config.toml
n_layer = 9
n_experts = 128
d_expert = 32
d_shared_expert = 64
routed_scale = 1.0
router_bias = true
groups_per_token = 2
init_std_router = 0.0266
tie_embeddings = false
beta1 = 0.9
beta2 = 0.95
seq_len = 512
train_tokens = 283300000
dataset = "wikipedia_en"
Below are experts of layer 6 (counted from 0) of a mixture-of-experts language model. Rows are named router (the router's row for the expert), up (a neuron's input weights, with its number), down (a neuron's output weights, with its number) and show model dimensions 64-127. Each number is 50 + 12 x the weight over its row's rms, rounded and kept within 0 to 99.
After each expert's rows: a language model's description of what the expert responds to. This comes from a sample of Wikipedia text that the model never trained on.

# expert 37
router:51 35 58 53 27 59 62 50 31 40 60 48 51 50 64 57 47 48 53 58 37 54 57 29 61 60 45 39 57 49 63 43 65 59 58 55 44 52 46 52 46 38 49 51 53 64 52 57 68 56 48 43 38 39 59 45 34 44 47 64 29 46 63 41
up0:80 46 38 46 30 29 56 29 37 52 32 44 38 80 45 52 71 39 62 61 58 55 50 63 41 48 52 54 76 64 58 37 51 48 59 52 24 29 32 76 37 58 39 43 69 70 56 61 71 42 55 34 47 60 71 42 38 44 45 43 19 48 64 71
down0:64 39 39 53 54 53 80 50 38 67 45 61 46 85 50 60 65 48 56 48 49 54 51 54 72 51 73 41 47 37 30 37 69 61 56 52 35 50 33 48 57 49 59 44 57 41 40 70 58 56 56 42 63 37 40 55 64 55 60 35 55 59 37 51
up1:52 75 40 30 48 39 67 67 52 44 49 47 49 49 58 69 49 61 39 40 64 57 46 63 64 67 39 65 43 47 50 48 39 52 29 41 52 49 29 42 57 57 32 13 44 15 72 42 68 57 59 48 45 51 50 24 43 48 54 46 47 60 35 29
down1:65 55 45 55 47 46 55 44 51 42 75 59 57 58 46 49 57 59 41 33 43 42 76 74 44 59 49 72 68 51 52 53 49 22 52 42 49 59 54 76 48 52 37 54 49 18 56 67 38 73 65 57 65 57 42 64 47 42 55 61 32 64 48 41
up2:55 53 33 58 30 15 42 67 50 69 42 46 44 55 52 54 51 60 62 61 26 45 29 41 65 45 41 36 79 31 36 53 53 42 59 39 47 60 41 37 61 61 46 54 34 54 47 45 27 56 69 35 42 45 48 72 64 39 43 57 41 52 69 62
down2:51 54 80 37 53 58 60 53 71 50 53 51 48 23 14 47 76 47 71 52 55 47 40 84 58 37 31 58 39 46 53 51 50 41 53 60 66 41 46 53 56 50 27 45 53 67 57 47 35 35 51 49 75 53 37 50 46 49 60 45 37 50 36 58
up3:42 71 44 53 59 41 42 39 34 59 36 31 33 69 35 42 63 77 53 47 43 45 63 57 63 69 43 52 70 43 65 42 50 57 29 37 47 26 35 73 60 38 68 51 39 68 50 50 61 40 46 48 52 53 44 42 50 43 38 47 73 34 44 63
down3:39 48 61 51 33 42 47 43 54 56 50 35 64 63 56 43 44 56 47 34 57 43 55 48 34 44 40 29 50 47 47 47 60 39 39 30 54 63 50 53 70 46 38 64 40 20 45 37 77 33 49 57 61 47 34 47 57 46 59 46 62 36 36 46
up4:58 48 60 54 47 40 49 46 26 52 56 45 45 53 45 34 48 54 61 48 35 40 62 34 34 46 56 48 62 45 66 59 61 50 55 28 53 45 47 49 50 51 56 58 54 65 50 24 69 24 24 36 43 63 33 47 68 46 46 38 50 54 34 53
down4:40 33 21 53 35 77 60 40 48 47 58 49 43 57 44 44 75 29 51 40 35 43 36 36 59 44 53 44 45 46 52 46 56 61 60 49 49 48 52 50 41 38 42 70 52 64 57 70 54 53 43 57 54 48 57 40 61 39 47 82 54 60 66 60
up5:41 57 57 49 45 70 59 39 49 49 73 43 58 72 54 57 57 69 40 43 46 50 58 58 55 52 58 47 34 50 28 58 45 50 62 44 64 50 66 34 47 38 53 64 54 49 58 46 38 26 63 56 38 69 47 22 39 62 52 51 40 63 40 49
down5:20 44 42 54 53 44 68 44 39 39 47 54 48 54 51 73 45 24 30 52 53 44 57 33 63 53 41 61 53 44 47 64 39 44 44 68 56 41 59 50 31 39 46 64 66 68 48 52 54 66 53 53 38 69 36 35 50 65 40 61 23 55 40 58
up6:51 40 24 26 60 65 38 47 36 42 71 53 43 49 65 58 49 78 53 57 65 65 33 57 36 63 32 53 51 50 40 62 43 41 48 44 62 26 47 45 39 52 72 50 53 54 42 38 61 39 50 40 36 35 38 41 58 35 31 47 52 37 45 65
down6:52 35 46 66 65 54 57 67 64 35 57 58 48 52 39 54 54 37 54 47 58 41 45 45 57 48 43 55 59 53 49 53 33 52 41 53 39 39 69 68 75 55 59 85 45 46 51 63 56 50 14 58 38 53 57 53 63 61 40 35 50 46 50 43
up7:32 43 39 75 54 51 50 56 69 54 54 57 61 67 57 70 56 71 30 39 39 50 53 35 50 52 61 51 84 34 46 56 61 43 56 49 34 62 68 51 64 51 72 54 46 48 42 52 31 67 44 71 43 51 70 49 68 44 16 46 57 34 74 55
down7:48 35 36 54 60 42 31 66 39 55 46 42 51 48 47 41 60 76 41 37 44 58 61 49 76 48 48 63 45 56 74 33 50 32 46 51 43 50 60 69 53 43 43 20 51 34 58 64 65 56 60 56 37 38 44 40 49 50 38 46 63 54 51 52
It responds to: Short syllables such as ka, ta, na, n inside foreign personal and place names in lists and tables, like Shnaider, Trnava.

# expert 15
router:54 42 64 29 26 63 51 60 32 52 53 57 53 41 51 60 55 44 58 42 53 48 64 53 60 54 53 40 35 39 67 43 69 50 50 41 56 52 68 43 58 53 36 47 54 47 42 49 36 80 48 45 60 28 56 51 43 59 63 62 35 60 70 45
up0:61 46 62 44 57 51 49 41 26 60 49 44 69 62 49 61 44 44 33 25 65 48 57 67 67 39 56 51 70 52 54 35 62 44 45 58 41 34 62 64 51 62 37 52 63 56 48 61 60 57 39 45 39 32 49 30 57 50 70 46 64 57 39 43
down0:53 54 51 54 40 46 71 56 75 62 31 41 33 46 42 50 40 54 37 54 38 56 61 46 42 28 49 75 44 41 61 56 38 51 59 54 47 51 64 59 57 51 68 53 74 51 62 49 42 56 30 54 47 53 50 73 52 39 35 39 53 32 68 78
up1:62 43 74 59 59 50 50 61 24 43 41 54 41 44 43 51 37 61 43 48 69 59 51 70 60 50 39 36 41 66 61 44 53 53 39 36 53 48 55 61 66 42 27 48 39 67 45 47 46 50 44 26 44 46 36 37 41 45 39 57 60 32 65 33
down1:61 62 62 55 61 42 55 50 61 44 58 50 58 47 41 38 46 72 29 51 43 72 32 33 59 54 27 59 54 60 49 32 61 56 62 60 52 51 49 42 46 62 41 55 59 49 34 58 36 59 28 32 60 59 49 53 67 74 49 63 50 51 56 39
up2:66 65 34 74 58 64 42 39 45 40 41 61 50 61 42 48 42 44 51 34 47 48 58 36 46 54 64 55 50 32 34 43 56 52 45 41 44 73 64 44 60 68 56 60 55 59 38 54 24 59 33 20 63 47 47 63 45 34 48 54 37 59 47 57
down2:45 70 60 42 62 56 50 54 55 39 52 54 56 57 34 60 56 48 43 71 55 58 55 41 37 43 56 46 24 57 63 43 49 45 46 62 47 54 39 39 55 62 43 49 51 38 39 56 41 52 69 56 38 34 56 48 42 35 43 55 47 45 55 61
up3:61 73 49 61 59 23 42 74 52 44 56 62 53 49 53 36 52 35 46 58 43 40 70 67 56 31 63 53 33 63 62 47 66 51 39 49 49 38 46 46 43 45 50 60 43 55 77 60 53 44 62 63 34 41 50 49 56 53 57 30 59 61 51 44
down3:42 54 58 30 20 45 46 49 16 35 54 38 44 40 50 43 41 61 60 56 63 54 44 62 42 58 53 76 40 36 66 35 57 64 37 54 48 44 59 50 60 48 67 20 31 44 56 78 64 45 50 39 45 56 41 49 20 60 41 43 66 44 64 46
up4:31 62 34 43 58 65 63 37 58 56 62 33 75 57 61 53 39 68 52 41 56 41 42 38 61 52 16 37 50 49 37 46 63 56 56 70 45 42 57 39 46 67 53 57 26 55 52 63 54 47 65 44 49 55 50 62 55 66 46 56 34 61 29 42
down4:62 45 38 49 34 58 60 68 43 56 43 50 52 62 56 27 46 56 58 47 62 26 33 54 40 57 16 49 60 56 64 62 56 30 52 57 16 46 64 26 49 33 82 56 41 41 76 48 56 51 59 87 49 56 36 57 73 29 31 42 62 64 56 68
up5:53 33 53 36 37 41 56 35 58 42 40 49 40 32 53 61 56 60 52 52 65 64 45 63 45 64 41 62 42 50 54 40 33 41 37 56 45 43 74 61 37 35 69 32 49 28 68 54 43 55 48 66 33 44 74 42 57 42 41 44 56 56 40 48
down5:69 54 54 15 22 51 35 27 44 50 41 49 46 65 48 29 47 66 47 24 50 38 50 58 44 46 70 37 43 63 59 57 19 83 56 62 60 48 49 32 60 36 34 25 20 71 58 53 60 53 50 53 69 31 44 50 49 52 46 44 45 42 53 44
up6:51 37 61 50 55 84 51 55 45 47 74 33 43 27 41 58 48 45 62 40 61 51 66 70 47 56 38 23 45 55 43 46 33 23 47 47 51 69 53 37 66 56 38 45 38 68 65 52 53 75 57 41 61 62 55 50 80 44 34 55 35 67 36 41
down6:42 67 55 72 30 27 54 48 43 48 35 63 44 59 63 63 39 64 35 34 47 44 86 41 63 55 67 63 45 48 63 34 54 66 55 56 59 68 46 48 54 52 45 35 31 43 52 40 62 81 44 66 62 46 46 50 46 64 34 58 46 40 43 43
up7:46 56 38 47 47 44 53 45 55 62 48 66 50 61 66 64 49 70 34 52 46 43 52 64 24 65 51 44 59 65 47 61 36 66 41 46 40 44 63 41 39 34 50 80 74 52 55 35 57 25 49 70 64 63 46 48 23 59 39 49 52 78 42 46
down7:49 36 62 44 50 48 31 51 39 50 59 56 38 56 40 28 62 46 40 60 43 73 50 66 44 50 30 20 72 58 61 16 55 75 37 49 34 46 33 59 54 63 11 38 50 46 61 44 53 53 55 46 78 53 66 57 38 42 63 60 46 55 36 64
It responds to: Inner word pieces such as yl, yd, ate in chemical or technical words, plus infobox labels like Website:, Genus:.

# expert 47
router:61 51 65 44 17 67 48 45 41 54 53 52 70 53 42 46 39 41 42 50 28 59 52 51 35 66 63 49 37 41 60 44 57 70 52 53 36 50 69 63 51 48 46 42 62 70 50 53 62 45 59 55 65 53 62 58 54 42 55 67 59 43 76 30
up0:49 37 36 52 39 28 32 41 57 61 44 52 67 44 42 46 60 53 26 49 50 20 27 82 50 52 41 51 48 56 25 64 35 66 66 40 40 48 61 53 29 39 40 41 43 51 39 36 43 42 50 72 74 49 36 31 35 35 51 58 36 54 60 45
down0:36 57 55 54 69 30 59 48 42 46 53 41 63 48 34 60 53 41 29 54 47 55 38 53 49 38 38 26 68 45 41 46 63 59 45 57 37 60 41 57 53 37 47 47 31 35 51 51 63 61 59 32 59 62 42 58 47 42 47 57 54 55 60 66
up1:55 34 44 41 57 26 35 43 48 43 42 47 54 36 44 51 56 54 48 60 36 38 46 45 39 54 67 49 64 52 39 49 48 40 57 52 63 55 53 68 70 49 66 61 41 51 28 51 35 31 53 37 35 58 60 47 45 47 64 54 64 68 41 45
down1:47 45 45 46 41 51 45 47 70 58 59 44 66 48 42 71 66 41 36 76 47 56 65 60 42 56 48 30 50 42 68 37 50 58 51 55 52 27 40 43 59 45 50 70 51 63 24 50 51 50 50 51 49 59 49 51 17 62 49 45 44 40 42 67
up2:68 51 56 70 49 47 55 35 56 37 41 52 59 47 50 32 24 57 57 51 46 59 39 42 48 53 40 61 44 68 25 65 54 37 40 52 54 35 46 47 55 42 29 81 38 48 53 64 68 49 60 58 36 31 63 46 34 60 63 42 30 36 51 35
down2:28 46 39 36 33 71 59 55 63 45 64 43 43 48 40 45 63 69 45 35 48 47 63 73 54 61 64 55 43 57 57 54 46 34 58 53 53 67 49 51 24 50 47 44 55 45 31 47 56 24 62 42 40 49 49 49 45 42 68 50 49 43 49 45
up3:34 40 46 25 80 49 57 34 70 41 35 50 30 45 59 47 43 63 62 26 39 49 47 61 45 50 47 64 58 59 63 42 39 40 46 30 51 50 48 62 57 57 50 46 42 40 41 34 65 23 56 53 58 40 58 54 33 39 57 48 40 62 39 56
down3:41 21 39 47 51 51 59 37 58 38 42 49 41 51 44 46 43 64 36 37 50 42 52 30 52 45 26 42 44 51 56 44 54 54 56 62 43 57 49 51 38 74 39 42 44 54 64 32 50 70 53 59 37 74 67 70 40 54 53 41 59 62 42 64
up4:61 59 49 43 42 43 31 42 64 65 38 58 58 51 60 46 55 54 73 49 51 33 57 43 53 43 41 42 50 45 50 57 62 62 37 15 71 40 58 68 50 46 49 52 52 59 84 63 39 45 39 55 48 68 34 69 53 58 55 52 63 42 36 44
down4:50 57 44 47 42 56 59 43 56 46 48 54 35 56 73 45 54 71 40 21 53 44 64 48 61 54 73 70 61 38 47 35 60 55 45 53 47 38 62 29 69 40 39 71 60 47 43 33 51 48 37 55 52 47 42 72 57 49 68 59 46 36 45 48
up5:33 52 48 43 34 36 40 48 56 36 50 48 62 50 44 46 68 49 42 54 43 42 31 60 42 46 59 39 71 52 58 42 35 31 46 69 60 62 43 60 42 45 38 33 33 40 71 48 39 44 39 63 47 40 25 80 36 54 41 57 60 44 56 31
down5:62 42 72 54 56 45 49 27 34 54 38 38 37 33 26 52 59 56 48 60 44 55 47 52 69 59 63 46 57 59 81 24 44 63 55 35 63 47 89 55 45 42 52 39 55 42 39 65 29 48 25 50 52 43 73 52 45 59 36 57 33 44 72 49
up6:32 59 74 69 31 42 62 66 45 57 67 50 48 74 57 50 35 56 42 57 39 63 51 41 46 56 48 60 56 40 42 61 53 21 65 54 43 36 75 37 38 46 44 51 52 62 48 41 44 59 44 53 49 34 45 72 46 61 41 41 61 37 62 70
down6:37 38 34 40 68 54 71 50 61 34 56 44 37 39 23 62 51 46 67 65 55 56 35 57 54 41 32 47 35 50 53 46 33 63 51 44 44 42 56 77 51 48 65 59 45 46 49 60 32 77 48 38 37 36 56 30 50 40 46 57 45 38 53 60
up7:65 54 54 75 30 58 64 48 43 44 43 55 34 62 70 44 39 56 32 30 48 69 44 35 43 66 64 64 40 45 50 79 43 44 60 30 46 45 44 46 36 47 40 55 55 30 33 45 54 40 22 74 60 44 53 53 46 40 59 67 47 53 37 43
down7:42 65 38 53 45 60 39 68 50 51 47 45 51 45 38 45 52 26 39 34 63 50 69 66 56 43 35 38 51 43 66 19 52 54 50 60 49 81 48 56 52 60 40 28 64 49 50 65 69 79 55 35 48 41 51 41 56 51 35 43 47 42 64 50
It responds to: Pieces of Latin species names and author citations in taxonomic lists, such as remissa, (Gordon, 1985), Animalia, -idae, -ensis.

# expert 34
router:63 39 46 41 51 67 64 66 29 43 54 53 56 40 51 46 52 35 50 62 56 53 65 45 57 54 71 41 59 37 49 49 52 60 41 70 45 58 41 53 66 50 56 36 39 35 60 55 56 60 40 55 55 37 64 57 59 46 59 46 35 52 55 40
up0:54 25 50 56 49 72 49 61 41 66 77 31 30 73 53 60 44 63 57 49 65 49 57 31 42 44 36 57 54 60 29 48 57 37 40 42 54 44 42 39 46 33 63 53 40 66 33 44 64 37 57 43 31 39 67 60 69 57 31 17 64 42 39 41
down0:44 54 47 44 36 73 59 59 39 41 38 42 46 44 58 42 57 53 44 60 46 61 50 30 69 34 52 39 48 47 62 49 38 46 38 58 52 62 43 64 21 58 58 41 61 49 40 48 54 47 56 47 49 35 38 48 69 35 32 57 50 70 41 26
up1:53 54 51 42 52 49 61 57 61 59 63 55 35 42 58 41 42 48 56 48 77 53 67 37 70 43 64 40 68 45 29 66 75 63 33 51 44 63 64 49 63 40 51 57 63 54 74 33 51 61 51 55 56 46 50 64 47 36 65 51 54 41 34 45
down1:56 39 33 55 58 47 30 27 45 47 54 52 60 48 51 40 57 16 36 39 52 64 48 45 52 59 29 40 55 46 59 40 63 27 56 54 46 70 31 49 36 53 36 50 44 29 48 50 49 55 70 49 61 62 59 37 39 57 64 50 40 57 44 49
up2:55 49 46 71 71 31 45 44 53 54 58 70 67 59 47 61 67 52 55 61 51 58 29 44 48 57 72 51 51 34 42 55 51 47 36 31 51 39 44 56 54 56 62 65 33 52 54 44 46 50 61 39 35 47 50 56 36 65 62 57 55 27 78 49
down2:61 37 79 57 60 50 71 38 27 24 26 59 52 58 68 41 41 56 63 37 47 52 56 25 47 66 62 50 59 52 59 45 25 57 47 34 62 30 74 44 33 46 35 50 21 44 28 73 40 29 51 55 66 22 60 42 43 47 58 40 45 39 51 28
up3:41 40 46 39 66 53 53 46 56 17 19 59 60 56 42 30 67 59 33 54 62 16 54 49 44 73 68 56 59 45 66 63 42 48 51 56 56 59 35 42 60 62 46 45 38 51 55 37 40 56 21 61 52 74 67 50 74 48 47 60 73 39 41 57
down3:67 49 62 54 48 64 58 36 61 61 47 73 35 63 65 53 62 63 69 63 47 43 52 57 39 42 78 44 63 31 52 35 54 51 67 50 53 43 52 47 51 20 44 70 65 79 36 43 45 52 51 34 33 35 35 43 43 60 44 59 41 40 23 56
up4:61 64 23 24 50 78 78 51 41 44 73 41 64 46 50 54 35 41 58 59 74 52 66 59 65 30 48 66 75 44 45 71 50 51 50 41 51 47 58 55 53 51 64 50 44 42 73 45 56 37 53 40 63 34 39 58 66 43 45 36 39 64 52 57
down4:51 38 48 45 49 70 28 59 63 51 44 62 61 68 54 58 60 49 44 54 41 31 44 53 66 62 54 55 41 47 60 49 44 39 43 39 44 61 35 49 39 60 45 74 52 47 41 47 32 55 59 44 34 66 42 35 60 62 47 60 44 67 47 61
up5:73 37 53 60 59 29 48 42 48 56 40 42 61 56 57 47 55 51 67 27 51 63 67 47 51 53 55 55 71 55 79 60 49 47 52 46 56 61 47 60 50 21 26 40 39 49 61 46 64 57 50 40 51 45 52 49 46 44 52 49 41 25 50 55
down5:49 60 61 36 73 40 37 49 72 45 55 44 57 68 54 55 46 33 31 52 41 49 57 48 43 65 42 40 56 63 57 55 47 46 59 39 70 26 65 63 54 41 42 48 34 49 60 41 37 65 29 43 41 54 63 59 50 59 50 62 37 50 57 57
up6:52 78 70 77 49 17 58 42 56 57 43 60 48 44 52 54 40 37 58 51 45 41 62 54 62 40 53 47 76 42 34 64 32 45 44 36 43 37 54 70 72 62 47 57 32 39 43 75 45 54 38 37 50 64 57 46 59 57 43 67 37 33 47 56
down6:33 64 67 48 64 46 43 41 33 53 51 45 35 37 51 52 48 37 68 45 55 42 63 59 47 71 40 37 43 37 33 54 53 56 42 44 43 53 50 47 67 42 54 62 53 39 54 36 70 33 46 61 51 58 69 29 28 27 56 51 47 60 71 28
up7:54 47 46 53 48 33 41 34 47 33 56 33 48 69 56 67 31 41 51 49 53 57 63 56 62 22 63 40 47 46 34 46 30 66 47 29 37 34 46 69 42 35 42 41 37 56 67 54 42 60 54 49 57 41 72 44 37 55 45 46 36 56 52 39
down7:52 31 41 38 48 63 49 58 36 39 44 52 60 62 27 54 58 52 43 44 53 58 65 45 66 68 40 54 59 51 50 32 38 52 45 44 43 53 53 62 45 62 49 46 31 61 49 58 36 46 58 36 49 56 60 50 50 50 42 55 47 39 59 51
It responds to: Structural tokens in infoboxes and tables: Coordinates:, taxonomy labels (Phylum:, Scientific, Animalia), table pipes, commas in place names, ″N.

# expert 8
router:44 60 42 33 42 58 43 63 34 48 54 52 57 37 32 54 52 15 55 58 54 63 60 41 50 46 55 62 47 45 78 49 60 54 45 48 49 49 65 52 53 29 39 34 46 65 61 52 64 86 59 43 48 20 55 54 54 64 76 41 31 32 61 30
up0:52 57 31 51 53 57 37 43 62 41 54 59 44 45 51 63 46 53 53 43 67 60 41 52 55 24 54 46 55 64 48 70 49 55 50 43 76 59 48 67 43 66 46 57 36 57 53 57 67 58 33 42 52 75 59 46 59 45 56 60 50 59 33 75
down0:51 35 55 52 51 47 60 70 54 51 42 54 41 59 32 70 31 29 41 49 41 50 57 61 54 45 31 43 45 47 42 66 59 34 56 48 81 71 34 55 38 36 08 46 49 53 59 49 36 51 48 48 67 49 45 66 53 69 54 42 30 46 43 40
up1:44 76 39 40 61 53 33 53 37 45 38 71 61 55 73 62 34 48 58 62 58 65 55 55 41 46 41 40 57 49 41 52 33 57 42 52 59 41 39 55 48 49 41 54 41 51 63 45 45 65 58 73 35 59 57 33 34 70 52 64 47 41 69 76
down1:57 45 63 58 45 46 57 56 62 48 49 44 45 49 44 78 50 50 67 47 60 56 39 59 50 57 61 34 44 53 57 18 34 53 39 43 50 54 23 75 57 35 51 49 65 59 57 52 47 68 39 47 38 48 47 34 52 52 24 44 35 57 39 52
up2:37 47 40 34 44 47 45 54 60 37 49 54 47 37 54 55 56 45 47 65 54 50 48 51 66 55 47 62 47 31 48 75 44 24 59 52 72 61 62 45 28 50 50 59 40 63 44 36 43 51 55 58 65 83 62 44 52 49 60 42 44 65 37 59
down2:45 52 47 39 30 35 62 58 47 53 37 71 47 59 58 36 58 51 76 43 37 43 46 39 50 27 25 34 44 62 30 57 35 67 28 37 62 48 63 45 48 45 55 74 65 37 64 30 55 65 39 64 43 44 44 37 45 32 55 54 65 72 69 34
up3:51 49 37 60 49 30 41 47 58 46 36 56 52 58 48 66 69 41 62 48 64 45 39 71 61 39 62 56 42 56 59 41 44 41 50 43 57 51 67 51 47 50 68 36 66 26 55 41 44 45 36 52 54 48 51 40 62 43 23 75 55 60 43 44
down3:46 37 42 48 53 27 61 45 40 23 44 49 53 70 52 62 50 57 48 23 51 54 66 48 50 44 84 54 32 47 55 43 55 55 60 44 66 67 44 31 70 67 57 46 56 50 52 24 39 40 57 28 33 39 43 46 35 53 41 47 55 50 41 47
up4:47 42 11 56 70 68 47 57 54 49 57 40 34 49 58 65 49 51 37 59 54 49 69 35 54 45 55 62 84 55 50 56 36 65 52 77 37 50 57 76 47 58 72 67 55 67 52 24 26 55 32 39 54 49 51 46 47 45 29 33 77 27 56 55
down4:41 33 59 46 55 46 40 59 32 55 61 64 49 47 77 65 28 57 59 44 45 65 78 56 44 31 45 34 70 35 59 47 49 34 34 59 32 54 47 38 74 52 40 61 50 42 61 80 54 64 41 49 44 47 60 53 60 59 58 36 61 32 49 49
up5:61 55 48 50 57 62 40 41 42 51 47 32 28 68 46 49 59 45 45 58 50 37 54 47 64 50 53 76 36 67 54 44 39 48 68 55 74 58 32 44 44 63 66 38 45 43 29 66 45 43 44 58 38 53 36 49 56 50 62 48 37 55 57 45
down5:32 55 42 56 40 52 48 56 30 41 47 33 52 63 70 51 44 66 40 58 34 58 35 45 57 49 57 51 62 57 35 60 54 49 48 52 57 29 61 47 56 54 57 59 65 52 34 57 55 38 57 64 24 56 30 56 45 59 46 47 55 45 66 47
up6:36 59 44 37 65 60 38 63 46 63 49 57 40 58 47 63 64 55 51 60 59 52 41 44 50 36 44 72 51 63 57 59 57 59 43 40 76 50 29 57 39 47 70 66 59 51 44 42 60 37 51 52 56 45 58 41 48 33 57 23 40 43 55 88
down6:37 57 58 59 61 41 29 45 35 49 48 62 58 52 59 48 61 33 45 19 55 43 74 37 61 73 45 69 48 40 58 49 39 57 68 43 41 55 40 57 62 61 51 45 28 57 59 46 47 58 31 51 55 58 70 57 45 42 48 69 31 46 64 62
up7:56 49 48 64 60 46 51 48 46 52 52 52 59 49 55 27 09 52 39 48 50 47 48 54 56 47 62 45 53 40 55 61 44 60 31 57 63 41 62 47 48 59 51 43 45 48 66 43 46 58 28 43 56 42 58 49 59 62 69 66 52 40 48 51
down7:59 46 51 39 51 38 58 69 42 56 42 50 61 35 35 42 51 48 61 63 44 47 59 39 32 43 79 62 55 59 59 32 55 43 58 36 61 42 60 34 78 43 53 46 45 33 44 63 44 53 61 42 56 18 79 49 47 43 44 35 52 52 48 50
It responds to: Word pieces finishing a capitalized name or heading after a line break or table pipe, such as yn in Lynch, Synopsis, and B-ox.

# expert 11
router:65 50 54 51 31 72 45 44 26 47 54 57 51 38 58 54 61 42 65 44 55 38 56 37 56 29 50 52 25 34 56 54 78 60 52 45 46 50 80 53 49 42 47 28 53 59 51 48 49 82 67 37 74 19 68 44 49 59 64 74 23 56 60 19
up0:43 63 43 57 53 50 48 66 51 22 45 49 62 55 58 38 53 56 53 44 35 48 74 53 39 61 55 39 72 67 42 66 53 47 44 43 34 56 60 59 54 60 67 64 61 39 55 36 74 50 47 46 57 57 69 46 38 26 55 40 38 54 40 48
down0:34 23 45 21 45 47 52 47 36 37 47 60 55 49 41 50 30 43 54 60 48 53 36 76 28 44 71 36 53 41 35 38 34 49 38 70 49 36 28 39 48 56 73 45 36 55 49 43 48 53 63 60 50 52 30 55 70 52 66 45 50 54 53 41
up1:46 57 61 44 75 72 49 13 26 67 59 48 69 26 66 48 58 27 72 76 51 49 48 58 42 42 43 40 77 65 42 45 64 60 47 66 32 47 51 55 46 53 49 50 52 63 60 57 26 38 43 39 45 56 40 27 24 68 44 31 33 70 19 62
down1:46 39 51 43 58 73 24 63 35 41 38 54 62 41 48 44 59 36 46 22 47 45 48 42 49 59 41 56 39 45 70 44 67 53 46 52 41 56 71 48 47 32 24 48 60 49 55 47 56 56 41 58 43 46 51 50 42 26 70 48 55 41 69 75
up2:62 68 27 43 69 58 59 46 49 40 62 49 45 50 55 49 45 50 34 57 59 53 30 70 46 42 51 46 48 67 47 71 50 36 51 33 59 41 46 70 47 59 46 54 48 52 40 50 25 63 68 45 42 41 47 47 52 64 34 65 65 65 51 54
down2:47 56 69 38 55 36 61 55 55 50 58 44 49 51 58 39 62 31 33 34 48 66 60 47 37 57 43 65 70 57 47 55 46 59 53 57 49 47 50 43 47 42 38 35 50 54 36 43 44 38 56 53 33 53 71 54 51 42 64 54 48 49 39 58
up3:38 46 38 59 50 52 63 53 54 54 42 54 76 68 51 52 52 38 41 39 42 65 47 53 57 44 45 24 67 30 49 57 30 22 55 66 59 45 56 49 64 48 42 51 31 37 52 56 64 48 57 51 47 46 55 67 39 57 60 57 41 46 41 22
down3:40 61 58 26 35 50 63 48 51 54 72 39 38 44 57 49 54 58 60 58 19 40 48 48 51 55 82 52 69 19 74 54 60 59 63 37 75 63 56 60 42 43 65 39 58 54 40 47 62 35 60 53 38 63 55 61 37 59 31 68 44 55 42 43
up4:47 65 58 54 75 60 44 53 38 76 40 66 37 42 50 53 60 58 71 60 51 44 48 51 42 49 47 48 56 59 36 87 67 50 45 55 51 50 32 52 39 51 46 61 34 44 57 32 50 40 47 53 55 32 42 34 62 64 57 54 46 42 31 31
down4:37 90 36 46 44 50 33 31 50 46 58 64 46 68 37 51 45 39 49 35 66 41 34 43 61 33 60 58 56 64 31 38 44 40 43 58 45 48 72 49 41 42 70 29 71 46 42 48 59 60 46 66 15 62 72 32 60 51 51 58 43 28 54 54
up5:37 42 48 44 55 50 43 66 26 68 32 45 47 48 43 41 59 31 62 48 62 71 28 72 43 52 42 72 55 60 45 35 42 64 42 44 55 40 61 55 51 57 37 69 40 47 47 58 55 47 50 64 51 43 34 57 70 31 59 37 59 58 54 51
down5:48 45 62 35 65 55 60 40 62 46 57 44 39 71 53 22 34 42 53 42 62 58 37 91 53 40 61 42 39 69 49 47 41 46 49 57 63 66 65 61 70 59 57 75 66 52 59 55 62 41 43 28 30 56 38 47 59 43 52 66 57 59 33 65
up6:56 46 74 45 47 62 50 45 63 37 42 41 55 50 32 50 27 34 65 53 43 58 46 38 30 39 42 60 39 48 73 67 52 58 68 61 60 61 57 52 15 43 43 52 64 62 28 42 44 80 43 53 47 69 33 48 31 55 20 71 45 41 55 81
down6:51 48 72 48 33 68 58 41 36 65 45 59 58 50 60 58 60 45 46 44 33 61 49 29 68 40 43 04 60 48 52 50 66 45 56 62 57 60 44 44 43 35 48 38 47 33 35 38 52 61 73 38 50 30 32 45 64 62 44 52 45 43 55 50
up7:72 42 61 57 55 66 64 44 47 70 34 38 66 63 33 44 45 43 41 67 68 66 70 40 61 54 41 50 63 39 47 43 69 55 63 50 55 49 67 63 50 45 66 28 27 40 26 19 66 68 47 37 52 51 41 52 41 46 43 47 53 34 40 80
down7:44 40 40 26 55 49 48 48 49 55 53 72 45 59 45 47 37 27 12 37 46 56 51 52 33 49 53 46 70 45 65 47 41 42 49 70 49 46 46 50 46 50 44 48 38 44 41 34 54 60 46 56 64 26 62 58 31 50 50 42 44 53 68 64
It responds to: Capital letters and name pieces, year ranges in lifespans like 1864-1907, the word during, and entries in sports or credits tables.